{
  "n_layer": 18,
  "d_model": 160,
  "n_experts": 64,
  "experts_per_token": 3,
  "d_expert": 48,
  "d_shared_expert": 64,
  "activation": "swiglu",
  "moe_layers": [1, 2, 3, 4, 5, 6, 7, 8, 9, 10, 11, 12, 13, 14, 15, 16, 17],
  "router_score": "softmax",
  "normalize_top_k": false,
  "routed_scale": 4.62,
  "balance_loss": 0.0101,
  "balance_bias": false,
  "router_z_loss": 0.001,
  "n_groups": 8,
  "groups_per_token": 2,
  "init_std_router": 0.0083,
  "lr_router": 0.00033,
  "n_head": 2,
  "n_kv_head": 2,
  "head_dim": 64,
  "vocab_size": 4096,
  "norm": "rmsnorm",
  "norm_place": "pre",
  "norm_eps": 1e-05,
  "positions": "rope",
  "rope_base": 1000000.0,
  "rope_fraction": 1.0,
  "qk_norm": false,
  "attn_scale": 0.125,
  "tie_embeddings": false,
  "parallel_block": false,
  "init": "normal",
  "init_std_qkv": 0.0367,
  "init_std_o": 0.00683,
  "init_std_up": 0.0367,
  "init_std_down": 0.00365,
  "optimizer": "muon_variant",
  "lr": 0.00736,
  "beta1": 0.95,
  "weight_decay": 0.046,
  "lr_head": 0.00642,
  "grad_clip": 1.0,
  "warmup_steps": 200,
  "schedule": "wsd",
  "decay_fraction": 0.816,
  "decay_shape": "linear",
  "final_lr_fraction": 0.0,
  "batch_tokens": [32768, 65536, 131072],
  "seq_len": 512,
  "doc_mask": true,
  "train_tokens": 341400000,
  "steps": 4760,
  "dataset": "wikipedia_en"
}
Below are experts of layer 3 (counted from 0) of a mixture-of-experts language model. Rows are named router (the router's row for the expert), gate (a neuron's input weights, with its number), up (a neuron's input weights, with its number) and show model dimensions 0-159. Each number is 128 + 24 x the weight over its row's rms, rounded and kept within 0 to 255. Numbers have three digits each.
After each expert's rows: a language model's description of what the expert responds to. This comes from a sample of Wikipedia text that the model never trained on.

# expert 25
router:139138096162115124135149150107145134122161079114167107113161136166146109094134102133203160103105134115102147096155109169145101117136138105146161100101161118140127175106132141093146148106137125099154074093135144130159203120097119139092116156106138123125150146159142144172155098155114125139099081146150105121140121119147100145147119151130160148129140135134148138097111114108147158130152133134144142136145140098116160107105160143154124131117150141142115144160170114091120146119065124
gate8:152135150145132167139112105113119144149125119140162143117140121087082126114104114086140106160150148148125139099144049134110177113153091100129130130092150132112085161108135118104162165115133124120162084144117155119121109079100188135151127171130104129120161119173126175132128136162125123108122111089152143147115114129165140114174158122140126126094151173104136162140082120135155073148132121155157097135118146110095147125135103137138143121115138100118134115112109120127185146124114127
up8:146121124105116144149105153132107117104142098149121109141138142155169115124106154108100104109162090160119084129073125132096094152139149159124101183149082115155140110110161111095085150132105144139131127129115127109109149098115123133133112103080109150110141141139106139121168165100115079192109084114140154134114086123182110144112157092130107166140144118135122126108151155127146136131168121134119138087102100171097120121117141139116152160142134148098118104175140126145118159179109124
gate9:120150157130130092154113129069126144150147111156128100092130172153095090148127141087181136101118111153134121136146095144150162106096138147114111100123182121125091103119150143140114092142171108117125099085128145101137159167094118156137096129168159116123148151117101126149133160126134144128115119115094113105106120140100139136126127114125112187124105119145129126106123162127104127127140168128159124090150113123153121083062132129167161125097151170135097140166128111112086114162142102
up9:096071152147113117199164145114125105113152154119133103155082171102137106137146113112126112135112104127116142102133164162082098112125135189124135142114077125129105123136135119129100105079113089114138082121119129134106139125134169165139115126117105109150125099155111128125196118134081111129099143135123120129149137101133149103156142096156085089140139131087144157162113171137109149117156134115166162146129122155137155130122115172144147134131152145097159087104141096115125127123142138
gate10:114106107172088144111165140151138125127103104161140095113116147138143132144114096092121146123118191184090086164145100126125081096126130146097146099113175144126113131104151114100121115127126171111107124125155102138110178115124144138094146103126121101121111140141119158085094108086122129130153145142148119133098162120128137135150117119150128136123128159151102166122106149106068113115147096174168131161145142142133132103135145110111121107089137108166144125130133108085165131116092191
up10:090109125120143095103128132156147103108124182141167135087131132143146096179136128126175113134155141118139143113124107121155136141088168134125140127132138136155153162108168081135118114095131172103096128131127127091095129095105111108157137124068118115123127127100111119151133174121168103099133131146140187110116177108118150123181122154109114109124122109130153120139135147137141139150101119143150137123119093141088127125111128168116126113115071112135165079133089081113148181129160108
gate11:122125099137109155171112169166157146129124113127164143152112124116150150155100145114147100122144134127122094095106103116145121163136142150132131103170142200140123121135154150105093149088147176129121143106127100113153121129138122165097135147091118152090123109175121176188126101158133128105096118130104127109154132127134104129137102120111163126076116168154146094137090152111114141103177110125112120117145117113097106117112087101109189108168098117147114150133127156130141118168120100
up11:165118118129156105113107141139102107135136124127165135104118115160158095109116106099098121146113110123130141185151133128138073128121151147162095140134135136121150073105126112124079158133157113156114103091051140128099138126138121123151116125115093106138126124103123134112150113116128108107142119098132155117120141146149134135084082114135144150085131123145101157181134106150134157109148122096137132162136115087139102073145131143147119149151149146075122156136141138120046145170163096
gate12:144103127127061131074169113156145102145148156131130116155141136103125123152133133127137173136132136133099107144122137132143119072115136120111142103109168124096135138155103132146095113121124152146163128123088149104170097110108168103119124127150127098150109148102095122155117075146085134159149105131138146112088140118130138097091128137097111118131134144165177165073142186105155140139148105142133087128073157092135119155124156133182149152122126123130095157131125131130090122106102112
up12:134149134200154154118123120123134123103112129123114142128099106179096132120127110120164119164126130131111193137170106134100089137110128165142104118085098142157139110109172140124172121153110157102128132153176126123122172157172117138142116115157113150112125134147145079126155132107115155129149154180164114112129097156140117126168137159142173130078137128105128128197136122152162130100114116115157152139124107092139130146113120100136161134137140125107170142125102117138161158096114151
gate13:127121122084122105106086122122166118157142141143104144108150121128087116107125127110167139097131143092134104087154118165119116162129163110113135134185122120127146081169140106138170148104106104140116133150104122125139112081142117181174173150152194146111125137119080123119151158155164117128121166130156125139105124159132092149144087119155092114113102113126121154090120137139141117130145166126100185142094150095128136135112190146116150121111135157126146143138162115101130146109111122
up13:092118101102149164108133098126137160119120093128135108114099081116134142111113101127118155146115155126144141110101126163109132141134188105176101135144138147145086144146141117091124092138119099161134090146121128153113116133129113153173140135070120176153144145127103141127108121103136091100157177119107131127110120082147122129158121136098090183175148106126131094143115135134079119150148122122136151110154147091136125167110105093123058120110100109139145154137169149102138091135120106
List dashes, a, preceded. Line-initial list dashes in see-also and taxonomy lists, the article a, one, and ceded in preceded or succeeded.

# expert 18
router:150167121140101127095143148106145133164139127101129111109141141165142103096097106133067145125125171103105147096145101149125101122139153125138116113121132129174062160083159139103185165107135163088139108124114146114137067122122115144094119136138145164116147148153163134191126125155119129149114086139151102115147114096144114145139085147157118125111127141152118138117120138125147158097147097141155167121158170121088134110106165126135153098106147150126107135147144131128084153102129103
gate6:115138147135101138145098145115114125147125137125122166156099101130138108094098142132166074085129136117135170103117109162114101133116126122113155129079135076128146130103106140122146140105149114146152098127109121106116068180089110149104076147127119122114193124099146122104152129142113137113177146160139143139124158094152142126145140125157171160128151158118133112135119125125126122106151081144150104087155132046102118112139099114145109130173152122120124152112134185125160129140130120
up6:172125151115131150097117137124152124148097146167086150106137126139116117124147109152112142155129133104135123148151137069159158132116146119131079130122141113125127110134169096159134094119134106114109104092085144166137134126115173100120125169114108123103059123167127107139123141085146116149146157134152153054130080132115153152121141141102155162107114108115101128122136132146155120154110121135132140157159144121117124139109112124124103102149117111082125127164117172176102125178103062
gate7:168145160123145133114093139131208166183112117128098110119159138134136100123160108106118132089120157154143120108139132147167117138141119100157140082168123132159104116127119131100107113112110161147109145138131134149139115135082097141149129123119176185113135118111093122108158111120137119098107115096118163099095142128153132136125139143158120143141166147122087146108109110122123167151104102149117102114141187110134156113114126173095133116123132108123071096169080176106127155135141119
up7:161157099088095134107139159143098118145131144133104081131185102131114135069098118189158133131118100110144143141105130134106079180125154110119130113126137127098092145120142122123150162160129142095128102136115144116084090131121129162124166140128054104089124160124135117111135122120167132137109148132127113111144144083136123133145112083138149143129090115078112133157120135131091143142125111111111110108099139112137088071129137120102135142156063119121165153110127108120142111109153136
gate8:150154105158114098179135112165126126143124152118100073091119107173112119143140127111130129112106151106172136133137129116110129135120132118109126114098116111159120139177055131100064139111149130103188122128153127126130103135120157146121141094110162136120127169095162144121152125124105118138137102078121166094123163111119144158150110145093102119128165121112125112119092161156136169148155108135121147111139124104124155177142173180167134117132166130140088128149122143082124133125132103
up8:151135134090116077103142143079103084133110158133154142145163128134098115097131146166148150141121135142103152129139110178175175150115129112126163115096134128155084116165144098170108117159115107134104142129122139150079100116120141106130130137084191129120121139114169151121117099132110107117100163150097130069130158170147169101107133117125130091097128138111155125082166167133130151118092129119130127101132110131084136150108151139128137120134143123144172099120115122083130100110131138
gate9:083132144163145124121118132111114156140117146089163095163084118109129123118123139132148140102101147112150140165129164173079102118161167131134117084119136134155135163129103103128143168116122130107110123092153170158101132128116135101093088116124165149111127115155124168162147159093143109131123133110113093157106166149142102172119143150158111152098128143130082090142117147095150120101156123179153151153131124129109166169113155134179135124183155099113098134126159119122121147130158126
up9:097135136125151101120134137155108148105089143121165133144075113149106156141149105147160106078130142094153117132157187113106101098136103118112127127150100159129140096091100151123105178114118136140110118136117141110137145098120139150116136133102125168113126103126176131135130120128121099098129108127113069144113160147098146091105112139180093151135149084142090076144118103120162091078146128100128136154080148131102157092121132137124161134147138146123084100111140116103175127136166127
gate10:144126133174058151130079136174149088116131134100153114154144152103153154124133106128103155106121164127133147178122116161140110138120119137127121082153161169132133129114137121125130143112127175092094163104112129107144133175112133122112124148141128084096156139127097135153112106153100084157155148103120131126147116152165099139139099110140129135132143131149098153139145157089099137112162111139139153117090120123096134159153125151111146168125158151067127141153160181100177114130152125
up10:086119166131133115139150093107110121123097084134125100099103116112124158119130141124092139133152095124118147142133141147095156163121104159097132118123115067153093157144092120102089154128129127111120142125120152113092112130170122153076133107071140169141127115185144147122156100133137146105123103137113132149111118146139135134175132123127117127163169099097173125113087091100107095143095090138158148125103164153077133111094103163117072093146139141133125158140121133106095117129131125
gate11:158118129120174150104178148124146105141149116141145159123112088141140073119141148147145153140133145106160150103140098147132100157148185120170109155122146129125101148126147123121157129117121203135081149084106148107185151151127174069127086124125120109101133083112123148173135083111145132126099152102125139107173122133145131132168120127134126132136141156161083148146129099119139111133138157130150119154124133090138147197111125144134126106136092125142123132120098131103116148154124126
up11:087125130138116172135133098134151123142163109119152119152097108168130126091138125156089114114064146097142146160143142128101106144119142126172112127152075142101134149132147126125101129179096172121141122100125143120127098126136160126116112129087079128162134094125104092121162094083113127153151129123153136139120115128156136063120167157113178120127128096144131101153126089147100110100127096148117104140200126127127126108163145115099113146089138155136104145127121126098164146140140097
Line breaks, and, word-starts. Line breaks around section headings, the conjunction and, and word-initial pieces like test, comm, histor, incre, in prose.

# expert 61
router:131144108171113113114133134111139151122132114109164112105162154106169095081124107148146163137106142109112162078151129146144122104163150132160152118107144122140110142118152150115123143114173118115158105097088135096145105114117093136109108149123164143119136118137159151152132119127103094142117115130147081110150108102117125158127072145148136139106140155147163153128083126103118152089151119141116123039133148130132138085095140165177140091128152146135103153157130102123147122118058117
gate0:151089140175146134112150135119160121142132149117117105112172136137150103140105114120156133117121100116119147078120119114092112106138151133139168134136128109136124151128162131113128103154131160130135091075055162166132084140104136137132127153139138152080146147140123131114140122096087096055118158131103107170135126133135093099156102116193135144094120117147118153124176139124100152137165127111122144109158136099108093099086119123144097123129095104107168159102136158104116120118104119
up0:111118097081116127089103131120126105111114154147105136138089127132167107146138142142110090147153135139155101128143101148114087180163106149125096099149139132098099126110140122159165167138114114105101137112119139095132115103128142159134161139130154108151166162156124135095153150162149133105182151133132101182085083101157130152119093165113132140145150124168117120157136169142166124129146150123114143132155124151139141101148120111145100159153095141107110132113123095151080104195140151
gate1:119143120099130117087150114111145129166154116175113126114156101135121140127142109114115106074102128086077170113119125169103094112154100129131121118173109178141145095122137153156128131104130136142107160090130136125101130105117081113098075158110091140109149110133131149142129110122158083115113135187119112135111095106112161147162064129179146158150144123116122122126123134120115135109102085132160130090138070136141147134126154155126125091142150124141175142138147128151120122081118133
up1:127107129144127090094111106131166149140134116125119136180093120116159115088102089149143115139109102138179126131109149121113120120130146079184114170136143137147123115161156111109108118131091100104114089124063104110136178109146110103112122123128136144138119140135149100117070148134155168137123138096145101128148142101135079157136114133147101103089161156132147177101166094152112133153112111130162132167108105133124132142132085138124092106138134120096117129132150167137104144136159069
gate2:129082117098167117142143111129157133116088125116091124117134148142170122125136112088157150101151126155138160104151131141151166146109145165150052141132112144124110101127138093119088158113174145108133086127122177102151150115079111140141105121138153114134120119115155142124160125136094136134147102127111149121098073143132127110141121067143088150154097153139124103104120095114172151101142137125149083096090159110103138121105135137122135130092131100162115168119152168148107108138092117
up2:137127114180112107130142086138169107108130091157120141157141153058199114121138146164127126131143118133088108121171147107167122158102140114101127114185157131164080131130139119142137114097142146116127162119149120094106134151110142122156117151103138106115136148094122108101129144154138112109125117146108163088132105120100084118125146074126104163112143126146100139116150130122138156154145136139134176156136121204112109119112117115124162129136136155111137141116133154098134105069165106
gate3:155139115154146117141129113110151125147124120146157132121157160146123093115099142142149115109139175150125111102143108159112114098115144126113142095113145154120124161112105100159113153150161079111124158105148111131151150158147109118085106094105132173139152136153067111118140133119112142125123162135114134102106116108162163134141105157133173119125126157148142141073169091174134133113162137125118144125138139122126126130113105177071077083110167139143069097118150101158176127119146087
up3:132115139130155169148143143122149128142120085103120111140094132106124117152157119119169137125142138141170098108118144141084148165174160124141129101109133095160162146161127159151161121128097108094097086111167122119156163126100128123153121119077159104141154142128114111135167113147101172154120122125130138132084147172100143113143128110112126111136135113103138113127123142132123137135123157184116101158108122120151134102121188148077125097116160131080125117082165117124076130082081106
gate4:159172073127144143125140116095164137172122137113155143110172160148132129129149127130182164062124141084115158118099137136133067130125141108147136096132173138131134156189195126141119135173172094120123131112093146140118128117157149113112137141159156123120107137106112116138144122130096113118115164121126120093158135157139190131097153084128148121123157147136107112118100129139130105158109116116115141146119163135089085133124139108121158101171139150140114140167129128132108117133142102
up4:161161142107120163129143093123126120116093118148092121122080106102105136120125169103102141105096118113121189111106120087165126161131125167132142108103132163147091133164164080168129142122128115110109156124166120099108162101099125134127102110103105131170090142098118120111119128124142146100095104131141126140136160118110134126133092111114177086125141143132125103099139155159150128122143155116102142177108128124157144091149098124152171129165139143109139148149100118121058123083168134
gate5:143160087152090152104183118127123085133152136096140106125115092156123089099105159123150122069125184126155150118154148115131136123110170145110155127070130144168088132137152143136116181143131125118157140095140140111107121159132096132154119121154122094122118149085141105126158133124121133134120080156133086133146115131157113077119082116133105086135124111120148134111157112173121138113162151132159128114108119139111178083114153133089167126156132119156137115140090167123106126130116122
up5:148095116129103100145141145122114110142137080067140096137137123097165135124119155135095123127148139143103137166134132098109137108100145149155091119145142146128137111129099147151200097129116157153106126098146115152133154095099167119166149174096131157124149090124081161096100152132100136113125169168102160153099102108155110132096154116116135142120131153115141151121128117129128144097139147136104089140092107126147153180132100107138122166074156120135096121148142151097132128091174140
Of, on, Legislative. Prepositions of and on, quote marks in tables, born, and ative completing Legislative in Assembly or Council titles.

# expert 29
router:141154113143090097199117144092146136147138113132156111116132173145131105100121120126200148113087149120099154115151109152155112121139132091157147077109142100127147145112137163111131134103172130096122112105111143131147135122093120136094105138104152107133149141142126161114139109100130090154107105160157089102138088102154113149149123149125158134096136133148126132103110127108137149093118142150152136024154146089126137124117138145131148125113160128150118150147135111103181129116151101
gate6:088134094127108135131118109160091122124184136132084130149126137143112105115114102162122144152119136101113129113132114114109111155156136146140137149087129074105132105107156135114133115104133183112121078149120099117093139176090154184107159081105130131143137130140166151118146104088087103165118139122145109133097136127155112133160084162135130144141123144121124124108115100086102110111119133162140130119155163105172163103114162138106108093132124132159088127155124102130184152120090088
up6:119081133093142078062174111131132109141151133118137135121121142098129107094130154127139121126166172180119163136129122138151115117129145131099166131097131164178141151153109129121159100126103151123095170145098165123167105139127152104120153132143134107147142117116119120121126164064092116101122135136148170129124117138130123146169125115164120137163076097113121119159165154176117140145136117131146108130160094153125159151128143148149152134162181116106158136152142133166128145096093109
gate7:187153125106113123094163126124144141184153180100144099144170146116126163124087118108081120108106165134133130093097113102144087137147126127167101111135127131093128171121097149168099155107142124100080076130136121155155104145081123143107137141122154124125127157156145165098153109120170077119139131143192149157155112120129101161066107094127134122132154144141106108119115129151134111144127143120185131128126130105124136119145125111118115135126128107141121128184124131121149117119111117
up7:153125117195135115122127166109134129142127118079110167130145155174158131111130136125122123163114145120141084068115127155148111113087124144161077124168134170094134114126146122113122106126165089113066131101177145187123129136135073114136140134111131162133127121170110125159152146134124128093121091126114133126157132106115148129071149100098131141126113130117119139158120141132097133136150137121136155110144140134136144154103088117082097153121145117121073148161118106134151106157126079
gate8:143140089089116114122149115100170148100129104126130164111121083123100120088136097124145068106076147099153169140106114131155139180115118115166132131112134125156110115143103148150176107120087174118101158099139101148133135123141118114099130132110124149112160115162123165111133099169145155143137147133149127129087120135131113143134143116143091138112119117145146185092138114129139105116141104109180172124110110136122077075128090108133130149103111107111165145111163155103155157095114133
up8:116097106119147095156122093115177105165049106128123135126081089107121100144106078069082125126123156146126174148127157126149109187085157169111132122093123103129141092129146125136119113136133148139163138146131159174111111151141091143164103123138160162123141087122121127116114128121111103113140140130122091143140107128149130120136159172106127102151091092145109161116119126130140161150138176105125133102146091117092127111098088152132142131139111148133122111135109134146138153159131105
gate9:109140080113143096127106122097142097125109118154148126113121120093129142090094116096162164131145131112114118153138079114148098115121138112165103146066138115104097132189117086132124105134138170073146164134120094138117145106133114135095127159154103111132115154136134162171138098136157145138079100123152116058097124105150098118127098128120117107110105146151119156131109124136159095095138130124173161134127132113105136126160168120152109118131109106147121120138144136075146114188105129
up9:130144139092107145149135137157055116109157116087140136133098127130124098110156170141152134128117155095155121140079127102151123119120147141128103148152156130117103145103141147143105167186120134112136134158098167161130097169105153149186122137140136175112117122130129123153116135100119122124125135104134107109120094098143167136136123132106148138162167121122107126075178125118090141088111085159120117194124161121133138094122125123145118152161159146075166161145098144135134143119134108
gate10:083137107144096137129167131102164095154196139131145115140151124121161146145098152139124137125143129117099131143133127142113154103106183119122170119140151116138137158131123153111162116111117170120135122132117131131104097084111144098155136122111146185151115076158135147116142157133134119194131129112110111139143106089124133171116109062134154120097061144088126103147119127190113105127142139110142117157150141099122149122134145087131109099111148142155108108176120127115107139102158143
up10:124081098126132158091083107099138128167097140160121133144099155109137120115118124108089158122125171157135114136127169146115143151108170167152151149110158119128127166163140105110112105154078139128140138114132152134133147114136112131101068137168119144136098120147106124097084104097107121134115120111153120153153163121138125144152163101063142119061100137128114112126137137091122078180144143132125172175160126143097136109146128158114136120125157129139101144079135127123127133095152147
gate11:083138138165138121130134184131111130130111134080123082163094136123116149176102133124153112162115153089140157115143122127098085114112166104127123121155131162161098148115086144148128170112149119130120148133155108105173116090121107118115134113149143098138133097199090143114126149167149101145136124163173075140143175102176087129136124128131142115122127119120138141129114145107132181126120161144125129117095119110122118102120174136108155096128080139142122118077144135108114111120110155
up11:104110143129121099132110195129068099154089102135131101167133180138110154131127114120143112124118131143131120093125156145109067129149180149151085124133127148157090129126110117132125161134112145159101106112149106108137182117108125165134151104133124138152134118152161096110142125124110130110125156128172155142122178126123120102153161141129146138136148109095146138152129125139126140148133127078082098158190101103100126153111139154095116103092117126108142106114159143080121069128132115
"-ing" and letter H. Suffix -ing (Comput-ing, track-ing, St-ing), capital or lowercase H and Y, "of", and em dashes in empty table cells.

# expert 19
router:155173092130133099189125138087179111155124127103169108126167156158154094126134104152103140120108157102101149121149108168118111106132134113142132124116146105162118120105152141103144117117145151108166116119123130091143192107126102133123112144108129146084148137167128158195144098160111120156108138147145113078153122109166082140129099164136161138088156143145162146125125102116130144094172106150135146118144147107117125115129158141153143098117167140138112160116137116112086150098122117
gate0:104122127139120130118158160162166189187107142157102115144152154144138075095151117123152145135155150135129097111140106059112096142112153150132098122145149114100123131147141117137149147156152139130107121115158122129128087091100099164119150151121142146122141126128162129139136127163080127137150120161145172107094087119146122114114128081184115154171135135146112132154121164124137129137136109151151126096112144088151109116134108158112147108156123143138094155084145095094112182097107128
up0:170150117120100111142127111169150104110127126116141118111117150139102121122167143130130143137169094107183122097133125110114142110109127134181126107163170141127115125143098165146117113130074132108099105103143105117140157187123124135140137126091096103099135156127135134115112154165116150161096131112109098147129108150161091131120153108080114187105166172130125074151150122152134064109125172161146145111095091120151114095136160161132139136113101101135116162102140120131111139129111150
gate1:140160067112121149123108123103151177101088131113154158089174150123112115159086114123152138130138129166136129132159106129127114171136128127157184098148144110116123138166122153140162131104145120163144111151093101146125132109124164141107082159148140176152141199124110155155103146129113119149110110112085107112126140140169108105135107170099155178128123134145136115168127138119166153128116128126145097138147114133133171070120170140125134129130161147121132157138141117138134154155158149
up1:105110110124134081145150126098136096078124124124141110174090116151101135144140148097114127147164147129140121104146090152130097138145115111174152131157118122131130111142102091138135126163110146105129157070145102103075146111125081111163154144099113147121094103115132128122073123161119143114133091131184113095115106085128137134108149125164101103176140117133126163132109111152110082104137137129175118128130116090095105147132109137124097114156089106114113177093147163124137136094157124
gate2:086123135096148094166146111125118115145083178144167122066094146135120138101097120113100128152098140123106152133157120132155122169139112086127099107070128157086108167185124104116106165117109124100125110123148124137119145136112133121153111162131140180106117152112152158131168121155124121130139128146133112136139127152129140155133109181150127134076114138090124162140090131132131076113181105095126137133153149101166143117102107099099140115097140120129089097112107133158122111137144154
up2:106107138110156116117079114132121161112109132120115136116128157151094087108107120158127121152131150118153145106186139123104120126104155119158138139167130126148156110118073135183131116132123134137119130159098133095149130135109114160098131162132137121138083151134128163122136141097139079122124147122121132120095092121152142076160135105123143085188141132148137107089106114130134114154089094143095181132096110147085084163174133123133068164178093135134104160114144119137135141125135122
gate3:089138101144112115120120105130121158132152136153153125109070151093114100117123139143157086154058128121140160110172150100073120130090141125120122095143134146144123153098089097141168105138161132096098154099146101141149119124145147156107119113127114083131159147110151166105134159151101146114101157152128157152154075110125124158141086087127127145145148120126100130144102165091111110108176093169133115139105128120120156149085135148126119122170113153098135154148102144127132149145115143
up3:162151115112122144114194108100146128118131110146126136127110169101119182105152144116124123133131133096153147114097154105154111100100160131121136127151153150130134130146148143114136157098155097100132132130091141141108094119130101104190140125163156112177091093075137131149097131109160148143113117155130112144130157139135134131086142143137132082081099129144156134118160167157081125130165148133154150120090138130106131154158122097158115152120197161091116110120181136112126127107150120
gate4:143127137147120090095114120126131163117123089159167142144135130132123127107098093148123112158126113142110113132143144157122120152099151112104134081131128142107122119126149113101112095112079097114093108098144149124135192107123107138141148127145101096129197129115137144140116104160139099106090092107096093130135156107167096069164128143144080105104150127122169202104155132130120108139141136132105104079150163123144144151131159136137145122111181125163098158126146096111126133126104142
up4:100101074114141085098146156133146128131141120146112127127123133185118115124130176165140119089129165119100058111161120084137159123085135122159151135144121154115108121112162136165153161066152126134088127126145145129141149118088136079133139134114122111130156091123088086154097090109115100101118113123132115120118154134142084123147164122124130185144132184107157105110164121141133154090125143124118114103128118117104139106138110113125152139146121148130116109134108142138119091087140081
gate5:135090098087116098134126077119151153173160115120147133099157146072120095128161165130115119112154095127150117087155130107149143128143179102157152093163142160138119119119125147122108171084092130147119109062115130115124099125108091122126172144116153137119148158135116163087119147141090177128108122169160135127156101144146111149111135156153108147137116109176177130133127168137116131149141111140086125139131118162125142131099113150085141160105157145150142128120088143119115129132125128
up5:133121117170174131120130157078110075123091179132105112106128108116158128149156119151103170127141119123113137113130138123111087095116111120141110146122150125109089126112131118153143147141163133142132091115155134124104150150142128117170105167104112100128146148131150141136121178120118099143119151124111104136165155186156140118129147149128109119141165077103107079076149122099095156118105139159075124117087156157147124150093146095138172132133105116064127136142146139138092085124130123
Closing brackets, United Kingdom. Closing parentheses and braces in lists and tables, Kingdom after United, passive by after verbs, and cell-final names.

# expert 2
router:171145120115108119173166117108139140145140113120137130126140135151127117134081101143120142102113167107112134121160134134147114095137139122143146070115157097143112154114140158111142140104140145108158085088115163118136042104078108137108122148130137153127159165150166160221130115177112090150096109126129111097138118094146116133157132136127146151093144148150144136112100125119170139097133106152162113141147152108106129116116138135144167110095136142141124137145144101120175141099136109
gate1:135121114073137095081082181095137129108152135137129175101146124120165151144121105146134173160157136114111128139138138146119166094134133112108132134144153117123123114117099134130114129124152165126131138169146103153133126118094146154130111132098130155139148145128111120161144060137163078159151141141113077093110131136142093153136140137127190099143111118128139153140109120118137103171134096095151115127160138114139109100112122143147069100143099144126133098183135067101148098108144125
up1:118177112053110134106130137148132091114155152130130112192119091138097137161102116176117105090146097142133113129086127091120126154152144117219119147111150110079107099103092149145096128119094103123132090110085158131135142117128124126102138108106167170120148143145148126111103103137140088114131144159136132127090078163137129117088104136137143152157107122133117119132124150109123123084098134109127157140127127107130140137145119160107098134112086089115138146157121131148150123129113116
gate2:144144130123117146129116139117171154143150142096160148133149132134151130124082130133133151065096106136150153158118114126115172122126138135107118130133122184115155146115150144125141108122138128105164086075123162144131135123144133123103139146123119164092137120110118160137116134111155145148125140097104137125140136077152170109120139103215124145134163125155162159124133132134126113095124146163169136148138159153129095132133157086108082153137188140146147181163137130139169180169115126
up2:119149118112147125158132123148121175129124119136154083096096110091095119138094116112116114081102102131142112144116136145116147139126152133120075140151115110110160130160150133107123090148132127120156120112082141126095102193121123138125116129106130097115109136128064191123127128109139106127125117131146178151117194139141142134166159106151153143137130150151133113147103134077151100107122121153148122110145135185141059167092140106120131141090164123140140176098128166142128144121121117
gate3:114124096149154109125117131121135155163074137167157125133170131115155101152111158164108144157120168138079144156159124096105128109129179152156133133149155082110115147100144145168135112099081138138082179131153142096130119166100108092118111136140178140139169094104149141114126113135117097133127113149119136113121069158122098132149071164108146127134149107135104157131101116124108131150147134127150099096155101145117177153127152123130130093106117122145120093089144131149138147108129151
up3:102172132185144128136117120147161089131096142159080158138139136135140128138130151145064124146126151114098132144120135114111121139117140165102117108163162139127133162068114146127150101081081119149093130168141140088130136123149118107180134121158127102107132094110128112157131135116121148128109117118156132084162119122113145130123121139109086152104129115133105137112112147157141088132110161121140111114122202100103128166147149107134120111069170100109140132095132147100089142112103167
gate4:127117107124177109143099098126164164086155116132161124100120160135116144105103137134118144160102126145114102126121074098103081149089152122152139149086142116078116116114122149132136141149067119125119111136082081149123133091153153123136141157115129132122158176107107104125124139135083137120102141115145099135121080138111110121136123158104101126048136166122115148141111121157136169110119144157165125124119114109130120138140168161113146096092183110153129123142151098129163144138093144
up4:091110083145091122139137180129142105121159111152101113108138131138126093140156095138106135107114085104104134145137097164177144115148085108159138133162097134133144136115157113118108105116148150118156141129114141103115137125106140118111137156152079141095054177181106157140101129151122167131131123090131113145160169069132123115101137106111164126136139100121146155109118148163155094118115136105151120155096128110152163141149118173101132126113085122120110093106157098105118143146106130
gate5:118092078136098158120138157141146094144143173159153119119117120111122144101098124096113108098139156150084108118144098101106091128156133137130160118116129122093116125135151153141154123118128161134167108068078138160083086096175160117132097153099152128140170102068132143128131140159118164100130150101171141130128148118127126120104123170141133156105103122102144094100151164153136137095138119086119130157080147120147119101144154151160142116126148153156110112160133126161136159127117129
up5:083125110175139126112143094116111135104120137154156137121129118149124138118176143136116094147121118104081135139129125134098124159131134052120162126132088081157138148128138118084091126109151153108128101136118137120158135163104094160110184129103124112122116153125108113077128133150132147141119154131146139177133096142170038093162125144135119139172096099167114109115131098196100128121139130099153148084135138130134131130136141093131108109099092137133122127130117129141134147110136148
gate6:145096104127153134123141097145129116104122149125130142134122136185091087098110084155131146084147140116119155117115116124131123138178138107142127137121146147166081102138124112092089137147137128116119091131093104125124148105123093135145115170160167156137124110091116125101172202107068167112144148101132098095132135137112113137150095100138135109072143109141132119133135093108140114082152135136146172114149093135180169128100079127150146130133122109136103136165137126103122121135115096
up6:113131085125139183122129098138139131154102099130115167116115184100155102135124130130144129078096134067127135166151134089198125108095072132151085154140092167133136156182176140156170119153141096129129112124149120167121117120148104112142147129111126124132090156141140141129142137130146131146146092137069116132106088132123132143125129109140118103111094106160105135116119144109139110100131118154142101125096111135093137138164114141144145094114142127127113108149130151148072119103129172
Table numbers, "Comp" pieces. Numbers inside table cells and track times, semicolons and pipes, plus word-initial pieces like comp in Compilation, Companies, composer.